Weights of a small mixture-of-experts language model, trained from scratch on English Wikipedia: width 384, a variant of SOAP for the experts.
Below are experts of layer 5 (counted from 0) of a mixture-of-experts language model. Rows are named router (the router's row for the expert), gate (a neuron's input weights, with its number), up (a neuron's input weights, with its number), down (a neuron's output weights, with its number) and show model dimensions 0-63. Each number is 500 + 25 x the weight over its row's rms, rounded and kept within 0 to 999. Numbers have three digits each.
After each expert's rows: a language model's description of what the expert responds to; "comes before" lists some tokens at least twice as common just after its tokens as in all text. This comes from a sample of Wikipedia text that the model never trained on. Tokens count by the router's weight.

# expert 43
router:480507530512470504473520465463532510521461490522511503502495521478496471524484476547464428481460562553530507513506488516499482493521507535475463489473498518496493531482523472536517506499492524
gate0:488535533493507511476490518480486524521523471514500527496531456487494498525484450499488494494482551490532462522454452505523490468542531538478517461507492512463520525553487484518515498476517531
up0:485502477498497487506510483515492521514482561472502504498493485510588501457454493556493514537496478474473559491520552531490513496454467514441490517530512523472509499495521574497493479503495508
down0:444499533473487523543477541491482527518499560465483500470526423517487506485528462545498498504462565492480492494513495505488489510467506473481501512459478489452480505473528520508484471495514477
gate1:535521473480497489498414483476488459462470491503478507517530526503503464505504526522476515505525497525501506525490521495531481495514481476458517484487497497518488560479522520465492507511477475
up1:519503476522510501450556509469461492477509530458487491472492453499488503543525486521543489495502506489506528499457498469525496472465549512505489473500531489478507474535495470483509506536483494
down1:453509560514486495555478498483522521502491493489544515495487452497502495448501467482475524486535477464537520476509502524471511501470470520504473547498545476504516464449532455470517515480480502
gate2:515525471527468497489508507454465534534474444513454473491469474472511526532500480520468477527478491522497486455526483477496477527501516518502462546499514493487472507475487493483506522497478548
up2:528505513463515485524518472518504454507486500497552511517514514524490452482509517511531488453498501491445487505486532515504510506571513525501539470476489443499548507530504489520515488518553479
down2:500476524477491512526477466547451482471512487466553498484515488509531503476538479491513469501517507506539510540492499498510526504520515506498513533483483518466484509548506524491471501497483523
gate3:524475521481500475503493494501477505523499514533516463482534502495496531487471501450499508501485503548561508467514527502457442490493477516495520477474498474484497489484526505497490508539491470
up3:555516477514505521486511518462512510504480427517477489523541494493459519483514539497482543486499538526486473531491510479516496502480520466504494507469496507507497499468521540506530503498504537
down3:502496467504513480489524465468497495547475523487495458499493502535549489452510473497509454484498498486490478460472506510530507535476562532495478543498496523519513496496509463499523483463503464
gate4:491523508476515545484535491534469484529521495513476492490520488494499490524523482488474461497496446485526520535504457476556473469520467480449510485533504498473492511485521485523484534489512535
up4:478568496495499504472535495504493475507535492510462516470501513455504466547465488502457515480508495559529465511530519469508470500514512521427465528504491506503504539543494497488520518499448507
down4:529512476500490461523487537484545558502487486522488491515505489520498485506526502479484496486510474545488499518465471488479492499512511513530498496478522506503506513497515506488512488516534569
gate5:512511540526547485507525526449509532527499477493518489440467508510482506471486517546511512502472472524500505507488460496533484534491496485493531525541476510477451488527480495510491504450478514
up5:544502540470472500494503485537474474504511501508514471517566573483495464471545489436469501509548523510458521515524532504518520498481536502503499485491530557488533511486540479510498498493470517
down5:497521515476467537529525530500470461504508520453459532575449521499477509527540476515492500544461446449538513487508458539509541507488477451509503489474504536509501483504552535469475507491469489
gate6:489536492518512477514470508515498479472545509524528478463468479499558458524499483501510476484499553517490493481466524495506517490517500483472517468495510507490504495519427521495493493517472444
up6:474551513510492553506466490500489518496484494480525503482504470523521451558523443506482491527457517483456490524448525478504528505503483491467453490520511480554484458511485526519478511518503505
down6:476478502536454532502479512523525479482520512496549513450489511505532450492503502514510529517490500573529496504478496486464512524494523487468470498474484510521531512431520547503488490502480518
It responds to: Colons and table pipes separating scores, times, and team names in sports results, such as 0:6, 0:39, Schalke 04: Kozuki.
comes before: " ", "|", "-", " \"", " The", " A"

# expert 17
router:498476505481483511480474494506526488514461553498514464493524469482534501510476525492496521466475546533537492501475478499491456494499516523476453483471491551498512457489536510522504487509501512
gate0:487482481507439495534457495541493522509545492504517481474484459523494483487488475497467457526504489485509532504512514484463511484484522547525481516491498492519489518453449533493487501429477507
up0:494474502495497515467520501499547504490532489503532505468491509528475484490489537505498517491512497460507515500457528502484504462489498491500517520463521548474519516483491512500496510471475496
down0:499513507514517487485483461509525468518468504503462531524494479526495511510524492483551502488491550467473517499473490518517508500472475491508492507507484425508520512465514512451484477482544479
gate1:506471498486503473492536444530532483484529518517470488486496483466475478516512492485540548517521501491531511486514473535418509477484506507538468456462504511455541485494499512501562474523529541
up1:509532467505504533488536465484529526481517508500436479507532500487485481474504512489496505479481510515517489491494480519488523529525524493499488538504483488496528519486491536477513499526516568
down1:503474470506511487532513518488472461480496474516497518545516513505536485520508465507549507512510495549475497504507513493496465571487499489479560519507510509485486500536531525523491470502485474
gate2:494500470479469541426497483494557487531458463541508455509505524522494545490478494456497494516489511509526495538474452482495479504509501466455545495533513497520493476516468469496492488473480475
up2:525501535524506475530507489521447511472502510472514566483497479516465469479512513554464510510493514556475498474561538519490481536484523532549454520490504511529494492500502487509531498493496521
down2:514498505514523482466501490514470556505479536548523507534497453517462497484504522475510524495495530554474489486481520508487475533459477527438517510553500516520532504477482540512456530489511500
gate3:421522521482461561517473429534492524503480538516508533487511503489467469551524481503506542487513500481507503500464452546535519526515504458493476505470478521518500442478525502492495506488467491
up3:536530517470493475432525535471500502553486483517505494475551497512497545428509536489504514485486519447508511533509524457469526462521475499524511506473484498474489496548498493484532491498514515
down3:565520483466513518507512492466511506549514536486492517475492517526460473522477520495518477511513483474491466477524473538480486504496533482530487511549498490443508481494495494461532518473492519
gate4:530481484506427483550534479472494486498502508472535561545499477528499516496509521518433481511518480514509498489514547509548522519499535526487492482565504441485482471492472529506507463552502510
up4:505534526497534512421455528476540549505494496552457435471463484455481522492511489550535535532482488524488474490486486462492498482510504466534520555478532494481495509518505504505524507467503501
down4:478492506546465466488545521520469529520485548518510467438477507487545471532497504514532542463507555510472515484497516474467478506519517473461479513487478533462478492473515481461468464504505479
gate5:544533515523525467529504465479481482470529499535509488471505526463526479520524505519529486453460518510474509514466508515527494452539462527429474508476516521516528521535492538484474479528509432
up5:456485477528503489509551489521548507545507526478479497478472506535539526492497500481500479525486471567533509517514468483489494491494526506564500509534522476468483486471483465499496484461483477
down5:500498504471509480511499516485513507515480551491503488447483467508467479475504519541501461549478472516501508484506502535488486510506496505506477519504547457481454501478466505480487491438470499
gate6:484496472454517500467493492528505534480514526512467487493490502494511502520511509505478481515491507520475463525481512488503507504483494491488504499548479457517508477512487464494536476459534505
up6:505497538474497535498466511551528518514539529529471485513480509529495488486475473536475494527533506528471495462515512476525470488473566443472500469502513531512508491463500504514513497508529529
down6:493514526475493492483523501501504511570511521504509527480562501512475487482546477540473503471503541507523529530481475522508489464513487502494494485564498528498490514528534527464463513540500531
It responds to: Subordinating conjunctions and prepositions opening a clause or phrase, such as because, after, while, until, during, plus of in "part of".
comes before: " the", " a", " he", " his", " it", " The"

# expert 18
router:506474523494488520497488505490500529514489487520514485479512510492508446530500488517484502498459553494498478506497496499513507478522505516455458481497492507490526535469544466532537514501496530
gate0:494521486506472512490496536555524548486513519457461500516468485501461511466511540489473503482508501502521526520519499488487493493516526532544485509508481504438449474505491491482477552476490493
up0:532521542481489512519532475460496443520489503554529493473511529509514525524539516498508531528506481551477469511451500493517506498466484439475524526533495508481501513486499500504524484486481521
down0:498504540522530490533462485522487456451471483513503505509498504481501482519452512452486510513502546433466495484512536464485520496473492505549495519484491465504485527502535498485526524499516559
gate1:476470498540485467488424500473468493516517513490499458518499518552475483517465464511498512499472510525501503478510518539488509497534499475497498519486548513504461515512483472456509483534481549
up1:528535481507464526524544517513496493485475536473502522500467514478484480473518502533513475478514517471475566520536466483497457503466504524535484472554476483458502501503497485498455509479471481
down1:506537530511519557506493479504514543535510475503464462529476494519448522512486497520524536513488496521517481521502487511512509513537500499530530513448557533520493468536492497495510543490479545
gate2:469497466529503498504495494508459479505493544483518524491537498530513521509517469516525482502496489543489468460491482452501488481499525531467476505520481507521474483523515483471471486506453514
up2:503517435499512481508501462528465481519482514453516510490558493542464489512531450499540488524496521531513448490494516468526486485476511510428495508508490512507499483522502480511454523494473465
down2:538459464535525544553489526531491541514503506506464489505474517529544475517511491495485503483471455515477489506491500510552500509486493460476481491521459503531539492499498539506512492525528504
gate3:501542485462500481553483526507530482524458517486464491478499453458524489509493504481502516525516479486525526497506531468487456478496485488466542448496519511510514521487503476511538506464473504
up3:512483522528501507441529455494483494502515485507530511514455552498508508489497484486517475472516499534457500517497462523507512479446498543530486511503476481478467516503462542526468503539500501
down3:496496506497523510579516538515527460504475539467516464494491466477526513506515477463504511530555469459513486534500492491501529484501459531490513495460497489510480525458485499466559528457478513
gate4:517491529474508487510529509471503506507482519483503536500478466468541495481528542506477493511470506459487457488500519511484511521505497492503538486515474488488489468540549497524524479463493567
up4:507494536551530531485496484521522519524510503473490469471494478533528561529541533495486518510484490508531456475490481505481478490550520541509497520531474494585513520508460492485498527514508533
down4:515504531494525517473531470495532492500514505478506516507509470489523506530503551482484487502508491520502539474504515509511445456519520482519490488497473487472507561509526515495476498521507539
gate5:521500484477496503541521493472432528524502468481504505487536530476508474523497500525497520502524501512533514503489468507509488464543507499502481480492513470468527470497519519480446545479461476
up5:460521513514499475459487511517537475516488565527503496497460510521495521481513478495531476527517505468464482493457542484516537523470528517476524531506531534534484526492488472504558491479552516
down5:469476433475482451511522506522450504500495484511486501514504522532525466502448480509503525472488497516519502493486487513508496510521512511491528443493513508514555490521492481518520406501498506
gate6:517493501511501502523486513478516473510523452479495528496508495482499529514498496472473510458501520520491451564517516522527548481541515580496532518485484518583558514498480541474523512501493549
up6:470483500471496482469499531550500507510551498509479507533472524517510522494494465498475504473510508520457467529548503513523523485509484507501509487517483528483485488496517498493505545469492515
down6:508510503469503486516475494467501473489540520518517502507494492494451514476494539541524537500523519513489513492481447493506540471511480522507506571547490484515531472487546481463485495503511512
It responds to: Last digits of counts and figures, plus units, month names, degree signs and table pipes after numbers, as in attendance 11,287, kg, °, December.
comes before: " ", " |", ")", "–", ";", "N"

# expert 24
router:483462537536486507525511494484487511525466480543524461506531515526526495469496492516487482473444520521502507492490486457514484501512531536474482480477494539439502473479474489544549489482471508
gate0:469487502496484520475518497448468465513476530484538537499528476515537494479520490503507510510510544517494505486473473517511513477484515502501507505511503493503527495455531496501499543463493545
up0:503509490510540492544507473511542532532504473495465497528508532525498510521516511523492513474495521484511528554485489521490495500542486494502505535468471544501482476495508493508465471516550462
down0:467468463463495474459505470516501513527478470513500510562511522531456517465549506535496515508521468507478513457506494451484501499528472568461487491467495550486495461484466492491481518539477488
gate1:451449467518471513482518513463497478509463544509503467527478506496495537511516492505509487556444514507498495486535487475504499494518520515514493489551511505536510465459503511525511454478502493
up1:530512499493488509468452468497548495514523516513524522459499500493504522518492499527501498460492545533515486541467531523513489506487483478497488525494506501533494524513504476466453543507481518
down1:544472496482513481501491553534486506534513516494496496535506504530494452492494488478470488519519474487474494469490549543508469510453504521516472519499510528502486522473475495494501500494474500
gate2:498535507466479495498526489460560484521494468513511495461543500523504480526503517459546476509533467465470524497479470524523525515505518497505465468523545519511505508467537493462511466508497463
up2:510543458493509458538499505474503530546514541466502525491498456468485484514534453509499534528498471518508533496483532489459489472488450516543523463464520525497440481492482577529520537460459505
down2:492488524496502473513517487526519502475527522500441483553516532514511474480494523517529449485549524502469519501503511507495520482479520469475447479540481494482529468482472449476448468492490504
gate3:501490506511453492483458489489514486463540482467479532516478543542461492514487530476525524498478480473483541502546512518531485502503501515497513528501549534488489489492503464507553495489488452
up3:495478500467492472496497493497502528502563481513509506497552503488512529511556507515536505450483549507521498522413478540494459562499495497519503512515500509520510519491474480511501487545518523
down3:489495501525489502468510472489467469466521510497495506524479494474478500524495467479468485538532508504515483520520500536527523520474482443501517526526478541491475523520504537484501523472487508
gate4:520507506497508482478477515549472510505502514482545482460508526489515511509504499495439500466455506484480568466485481513498517511464534514522507452500452471528434503486527467477468501481506486
up4:495482527521518505451502482477499549486535491489462507489524475478482505476507492502523490520457487477454511526521503495471500520533467505514491508481509505497500494530475515539510508480469490
down4:526533476487508489517500470485491482541515481512523492465496508485507509508491513484530520481409496449470476516528471476568474491514517519504532525539500503506496512527511519559444488498494494
gate5:554488482540522505486467494448540523521490460480457474486474517454499498501478505510529503507505501513512478527486496496507436522478467549553483537511527501531514487514505492488515551522501504
up5:522470502493531499440471445458566526511485508508472487542504496484500485510497479513476531474525490477485471466481520526527471498474474526494519521509536516488510510501508510452497475505509530
down5:465503478464518507484506500496495508488517507498439495514473483471500503481511482550528518528511454490505461482491495466485520509512494469537490521482496491477492490555462484517542508518460519
gate6:467496492448481544524534481504521498486526489508535508529488533539490476495505508479465493500495502510485527487455572469519503497488524480497487439517506530470455506466493499470498501522539527
up6:492530518485532511452534517538516533504475556505472549495509486469544495522453529478492499512535504508503537504493543535474524465467481483531504508505525503522483516513523483491505480519522476
down6:496510530496559513526538469510507468495503477498503518507504481484495521512492493516491500544540519526483563492477491507478492481529518473488521435482486503488495482489487487499553519468501508
It responds to: Main verbs and auxiliaries right after a subject or to in narrative prose, such as been, would, became, made, upheld, confronts.
comes before: " the", " to", " a", " in", " by", " that"

# expert 8
router:525466530511474509516501492491528536521462463489486480477518523477500493487509503552494459489461527512534495537497552494509508497514513486455499515488497497468507516469545499538549487484477503
gate0:528500448463454522540502548462426511454424478537501495504532525515491477492477534511502491508479485502516471520521536530540546533502522489491491518489525496518495491500472472478485495491526505
up0:516498481467445522501458501504506542471468464481495495530500491456476490489504561488479516501514497526472500513529500543550514500483480502481511489459477479529458498471483543499494512476518494
down0:510481481511476488514498497477521485487503470532475480507478477503501490481498507508495493483450523553473526521486538473447506501493514515512512517498514511473480498461519460517511494447519503
gate1:495484537495506495457517512541520515536507525468494484492479499478503497535525510508511471486458491463515522507524488496525534480528549520511483525535493503496537555501492497498526512445503494
up1:476467509499518528493522485547470506475476479488512484492454457452518472502560504507467486472505513501513520473508526505517491473488512473490560564492464499538530470473494461471536487478536522
down1:498500452554476463491504465501504512509497514481483517490534505480468509511457498437470508503488522504490503462478518418443448533535503485514479440562509512468514496518517478498478509472508521
gate2:513508484490494506494516532524502517473542501476525500498498489491501507517481488530480456498581515511513501488477537476493510485518486485517496496499517529513513464492527467439510511490445484
up2:544506531490503501503477490516451545499515524493475565538493501455504492510488475494469477508471528493510448509462479537462531533419507509496483481514537518503522493510466498468479510491535475
down2:513465454515501471528547504500459488492462470506509467478545491520479473467493536530450493510463509499464498551479507482505525483512538540530499502514478480504472527516508492513449490499481520
gate3:457478550461510531514492568524508490442459486462511466536500498545508485493517495522475495481463516464512482508473491532513473489531548484523521463532527521471458508539519528501508543565476511
up3:508507550467534530515502512535509503534530462489506466492540498487456479484510492470469516487467496511501493559459505509480516527503524477450487498476498462484541511519525501511492501530506525
down3:497500489451511544469515498495554491499510476505500482465468486472494482506513467497529479481502502490504509492500551497549524483493489473516519483477494494484515527508498506478507480460466523
gate4:515496557525481490494497509508478492486517469452506501561467477476441518528552501468500469497490530532478535513504546468475478514494497547576472474505491503502507486523507526559516480465492512
up4:507520543499488506497491526498506467484522484487495535561489489467482497507522502480513534520464524504473518495526506461488470539496502534508500463554524475478462506530522496503529516516491518
down4:490471466482509542515485508508516515484498517513464533452498453509480472544496502517485475470475469496489478503477489513482498545484500494525511523485502502503520541551530519508510521515508519
gate5:527486481478534498492513515503530430484490473508506519506484557503544493489481470505508436495510489512531476517529523516528485492510493478473547481473487485480513538484478507476493467484526475
up5:522497484511533523479466503496505515453496524504506516484507518519493491486494508494465488509471477532503523530483497533525511487538523529479527557484543505506511561446547524453502465474472522
down5:470530518520517506506488526505525435507529524479490490494516464486524502534478526497460501489500488506495475493491487494499512468497497499515461439499474518493464446483525513504486525482510500
gate6:503498481514485517480503548546475507490490475475463487485497489502469475500516515498500470497512509503511456459465464526503473531517493519505499493530506516541494503502523493513518516537531485
up6:513516552532516509536494482512523511502451526504508504491475511497493498453507488475486542473464485506461503499469535494498446522549525465469512521490482462479482519520509495492535457476483549
down6:530514471530496493515504475529485520498471496512510513495511558493493497528493483496526493486521493510484470476490470491510495501568530486484526488502541479565500573563511537472527526495519498
It responds to: Colons after infobox field names such as Mayor (2020–2026): or Order:, plus degree and minute marks, pipes and dashes in coordinates and tables.
comes before: " ", ":", "-", "N", " UTC", "W"

# expert 61
router:517454537526479520502498503510485512502481507494538479509524498436535489503414510531530485516507535523486530505475516531472467521510523492485477490441467488486505492493505501548516482516488499
gate0:501475509469471489499459504559474522473474488499543489500502516448492510513504497483528469504510520493503471486513530497513522500526468478529453455546505527499480500459491499530496490471473488
up0:506507497518531470519514525468542523503510472524481507513531501525508472500513533486484532456483524517500530498501481485526485492497481544448500523514476535533525478542555487465508492512535465
down0:492523511486514436532535513515474501483512512485456494531496572523456452475532440530484540485481524520480496475504491500500512489507526518484500488560466482519519530467474524506485580500517470
gate1:453541494514508520522519452510452482485516509526449460468506510482488476529493515503508472542485488512509517519495460490465509511527484458562481459449485543509535492490536455523511516493499551
up1:518465455494519450451480522527534496504536525504516522512527505491509509503515443496490523487490525523509503514503490539565518494500502511496515525521489488503489499520527583452513465505504457
down1:502502507502532533481545461513538511473503509524456503481487523529480509471511503510512508506491509487499444492460501523495451494529519519521451522527544464514538524517465489495517517510527498
gate2:515500470527469492507470530472476493495457437469534484492503495492481539473508553473505523497484459455486532478512494508482523504464508509489517483513523518490515513499522539502530478489525557
up2:514464490548482459507469518497472502486461482511534500490490483535512522481504566494481493490516472477469516514487479501476536506456514503472506503534516498524522509506526537515519465475510548
down2:488545495513468491538509496527529488478494502506508519497525509493472513481506480497486493480505486469504453488526462469476443486517500461514504496520485479496480503479484506481518495459470484
gate3:506490507545494508513482496544486523493498475538523401527500484484483544512458503502511481486503518462495501472483484533463501487507483484480497475493513505535487521567536527493561547485485510
up3:535555506477474468511524514493491482506521486499497531473544499512485505480490500457496472522525522546531527491473492466552524531490480537530447495467474518435493506540477505519462487514491498
down3:514508544542476535490450495550479482518466478512478458494522468533461536545468486483524476526475505502472480493480458533472511519483489507488502483501479486517514512499503483508537520439454492
gate4:519524469521516503491538522556502511512487441499488546487495495528499506550459528503506501491511473505472500449491508498487516518528498532498528541503488520500520458490505495514514510501514510
up4:456474481495484534499503527527503496484492541507471484437456540502513479469532553537538507448562484509479526492504536502505510504486513479495504486468555475478493490467564509517529558507505513
down4:505492518564518465460510486458527537504516480500520469456541457464532484474506488491488541501436471482536475501534487551488545508484516493507518475482491526478507516482492518544496493538502552
gate5:502469498525510479493504505499512520495454500518507477473469498548517507464493476507488521517501507485519492489537498479534525529465496523504544510457493485462522503516495468481477487497448479
up5:488520482500510522507489505480484487494495518507485495499514496444450540512510556501503474436506498447489497461467493515488512475482531461463473504525506531549449494498487532479511486491517518
down5:468509545455529493489491511495507476534509523483491443491554501528496564522453511534504521527491496484504434530479514466520559471488484455515502475521505490527543490465510492529490471495526487
gate6:481496525496536505486497497491498476507486497442473486513489515461489474485552503500518455549479499530539540496499486517519493492512452512519443486478508527496497526474471514475477474480533482
up6:497522505526527523489464517493516465510500520466485518524503496464494487500533514503482456537507455500498519451498502503499486462495450512505466483453498526500496525466492510475537484502541451
down6:515506555525503501500473485505472540470480541493509496479497534490493499518497537471540430508530468495537493484515524506512488468494463560489491496541524505512483476502490533505531489523593500
It responds to: Sentence-final periods and the last digits of decimal coordinates and numbers, such as 45.71'9'2, July 181'4', program'.'.
comes before: "\n", " The", "″", " He", " In", " It"

# expert 27
router:517470516501462500501497470497485527531477492481516486512503529496517503493478514551490454451474558507555510511493500526496509483489518542504491468486469529482495502525528503531501506492506528
gate0:471496460464488549495456513498486545537542484540498496490487501449482461480502515475507481488492480540482514488537472532480515515496518523538510521519508486504508537543524459499455502483495513
up0:505508506525522474497550478525517431502481501460495513530490529523486543520508479496515533509488487487492514510456509452523532507506468477471471463491500504502480484480491507491556496499520479
down0:459506460455516542476468490507524515439512502531502531517503510427520464535490511449512500466555471518448477522519512488494469483520485523529513517538495514490493548509495498512478483525506568
gate1:486509470508523512478512437477464498461479501481513468484457536456496527517540503496500500514471499521490530456500471475509484526537453495460473495492471515510483555494541518566507515496513491
up1:517506527530472486498483537494506507525516493479491513500507473509547512502478507523506521486532463485558474552496479522480495458462523543523557501473497480487500438507490431481525519460507506
down1:444539493527478510506480490541507518495535550533534518496486519484499481496478558490485523506518521520494536522500568483490507501510548550490550476503500515480472528521505439519479473502501529
gate2:495494527534458510490464492476459519509514496518490514485488528491448528498463528499450485478481482487548508498522489493505548539499529507478482481486502527447468474485526506507465501536532507
up2:544449494496463508519492459533478481452521471508522496530529496507480500536488540503496530491479505496512483468525491497478534518515478546465491510517486544493468486518513496476505513519556531
down2:481498523545513492512487528499505472490530459460457520506509511488512491545498486472496501504536507496461485517505496489531495535483524503538515502451493500491478503498534491489431493548517508
gate3:518519484505499517478505545481491524548522486489504511502485478515471534487504496491485500494526509505517510517504499481530508504543510500498504507492558509496460532511524517507495527471516535
up3:472488519500525500526495484499524477473470507559501480523497532488494472486519498502513509549496512470461503489471487512504503520472490505502484491538458479501536471506514470523505502501436492
down3:468523493494509509539468565511508533516529461517487501474483489500486506472489494522495495464504497539527474468539472514570504494517511545535526475480511503475544506532453541449556550484512508
gate4:496504449546488481523538527494518502521427477509505476532472473479487524532539543483481499521509486457547503526529514509498486535485441527539507503523465500465530469542494502514491510492503535
up4:519487489475493538521499515547468473518532516512491495465543531550519456497471464511505489489502523492515504495487521513517484460490535473505497519480537479532464506445522502476484494528475525
down4:535540508534513504458466482508504533430486529479459507467427518511520524499507537480485488500508502531448484481507511517485549499545516475525524462489516547504477521521454513503517491491542463
gate5:474496528476514502514520544503522524529520503466504483542492503508467479536476503520515502522492478483527537553498460512523473492499532511526492560501462468497487497507494486507426491511509499
up5:477515515498480469506487538489514528474499511477467494496498510494482499549495485541506468514506471496483534509512486491512459487473522489533497550488475482522546511533515500496457505529509499
down5:504520510497482505485473480480537499539483516499454511474504476548519448498496489505466502555515534527514497493497482500484487528440500472461482506491483561502527464481492512464539527503510517
gate6:491525470474474484494502517543482462524527500499560504423480533472520523539536504523490492536521539494464520496528474473480487543471532463460467508506460512508523492504509484493508509516545529
up6:504523486506497473513511505500509523507518513524545488465505519483495482513509469481478478515506476460447482474515485537502505489435507493435462498514499532532524465492546528507486517479531505
down6:504504518465491466522513545468522500496482498452507504502457516527516482518523461481463489511470501498494500537488480514514529498489553517509475478500526534476513561490537491518467509510465502
It responds to: Opening parentheses after names in seeded lists, line breaks ending list or table entries, and pipes, semicolons and header equals signs.
comes before: "-", " ", "\n", "|", " —", "   "

# expert 58
router:503470532526490503490477504488494527546493516481520467514499519467523532460498478549487495509472540502518552537487522512541509485517524508483479520469490529490509521424512486530507498455474495
gate0:514534521581477517475503452542474492507561489499511466483508507494505476476504514486509478554488481526504550526470462509522542497528456522457527466503559468540524537483516548507511469453494519
up0:496528554522476498542484485524526520489479510502523439460498512496492547505465518517513508508511484451521526474502467460529516478474454469469511505466511499481508509484512500520475521497485497
down0:518522498494515495480454476496482482517476513492523482470524508552553507509536483512503498511526535521534494470525503481478511552503531552483468510558507466520495477494522528503505482487537495
gate1:520504494504513512508461537469502488496511518492529497471486571549542553481463475550484511543461469504502448489528446512530482523484524485478512517511466546437523504522451473468473533533495478
up1:514481450540524532507463480482507461493461513513499509499524534418461513509500516509464471470500528468489471475482526495475515505520517470472513540495490477524511478507482464446480488489506531
down1:490525500450490479505449499472529517500538501491476497493470510484504484501485493525509523470500551492484501484510536506533527525495523487510489490478512475466548457535500521446513500503490519
gate2:493496518477497545564505460572506507528486456469508446495484521476525521476497501475534516522500473485492528474517520468469501486494487517512490471475510478467499505495487476500499507454462517
up2:504539500560494514494539495516510498515467505502525493478457486470474478449470517481469492511513513497465493508524490450510496493490481528521499501488518505456461497491516526530536474506470472
down2:489542483489527516493491510507454508504521460479502505536502494550446539510517505505537523512496491465485528489527506489482520510495480549523502465504514519492501507479518543511524496533457469
gate3:523478478499479522488525494511450456487538489467545480521500483485515501516541553537566486467491478483477504510535485500481487466494471488517536479480466505492495510444483501489474490505508485
up3:471476481512481493461522514521477513493507487480498491532496463498508520560535522528528491436512470501452529502579498511521529507507497509483518481506457542484504512442499500509478486465534498
down3:553509457497499531505489452486529503459486513515473531507537531513504491457489501524481507506457500498504527462495493510519449465550518519478539467528502475533469460522498527505466462497492477
gate4:490521537456463512536502520474522483479495519521512527526489466491469530507477493449482461489472461489484480531520497513488537507500526530497531492483442530501503501506519495505502459524524467
up4:479518531535485496507506510425499549511505475471469482520472536495470480488467526511516480523509449461492538519548483502489503521499544527510489483490515506510520478569472491511440527483483543
down4:515483528502521510464472514499463506507535500464459445478433513483508510525545442511473490531526498467479517461475453519539507472523462501515465502499505462483526477504474496484521490438477529
gate5:461500513546510516475490488546506529494523497585521518485495509500449532465490523517486513486490472520491491503505479501548496503499495537516532522474500513472503518483526503527496531538502551
up5:490507491525529475496468470511509490540484465511507476497503529525525455491547497475521505491513505520493554489499538504488500492474462489505545501537458488503465555512483481485489468490465466
down5:520513460533442517531507517457495505534539502479510515419488527551521503496524524513521446508526491512532462513504496498489498486495470521532471495503460469502501504514499481510463496523485537
gate6:521516554525517474495410505470492519521559510508486498537492544464544497473490509500502511441526490533511495526526511463519473474452515474481511517547521477506513525507514504479485499458497507
up6:539483463473489476526494525477498474479516464532536504499518484491531474532500508485507506516515467506515479511496465509468501507486529459491492472484463537506445525506535472474487492533500482
down6:546530517564515515464483488505501498523543534514482469526476506492538527506498483558473492449469495463471518521493528471492498498545467499498548528515511513477511493473494505503489520479449478
It responds to: Prepositions and commas placing something geographically after a road, station or direction, such as in, north of, located, near.
comes before: " the", " and", " a", " which", " but", " New"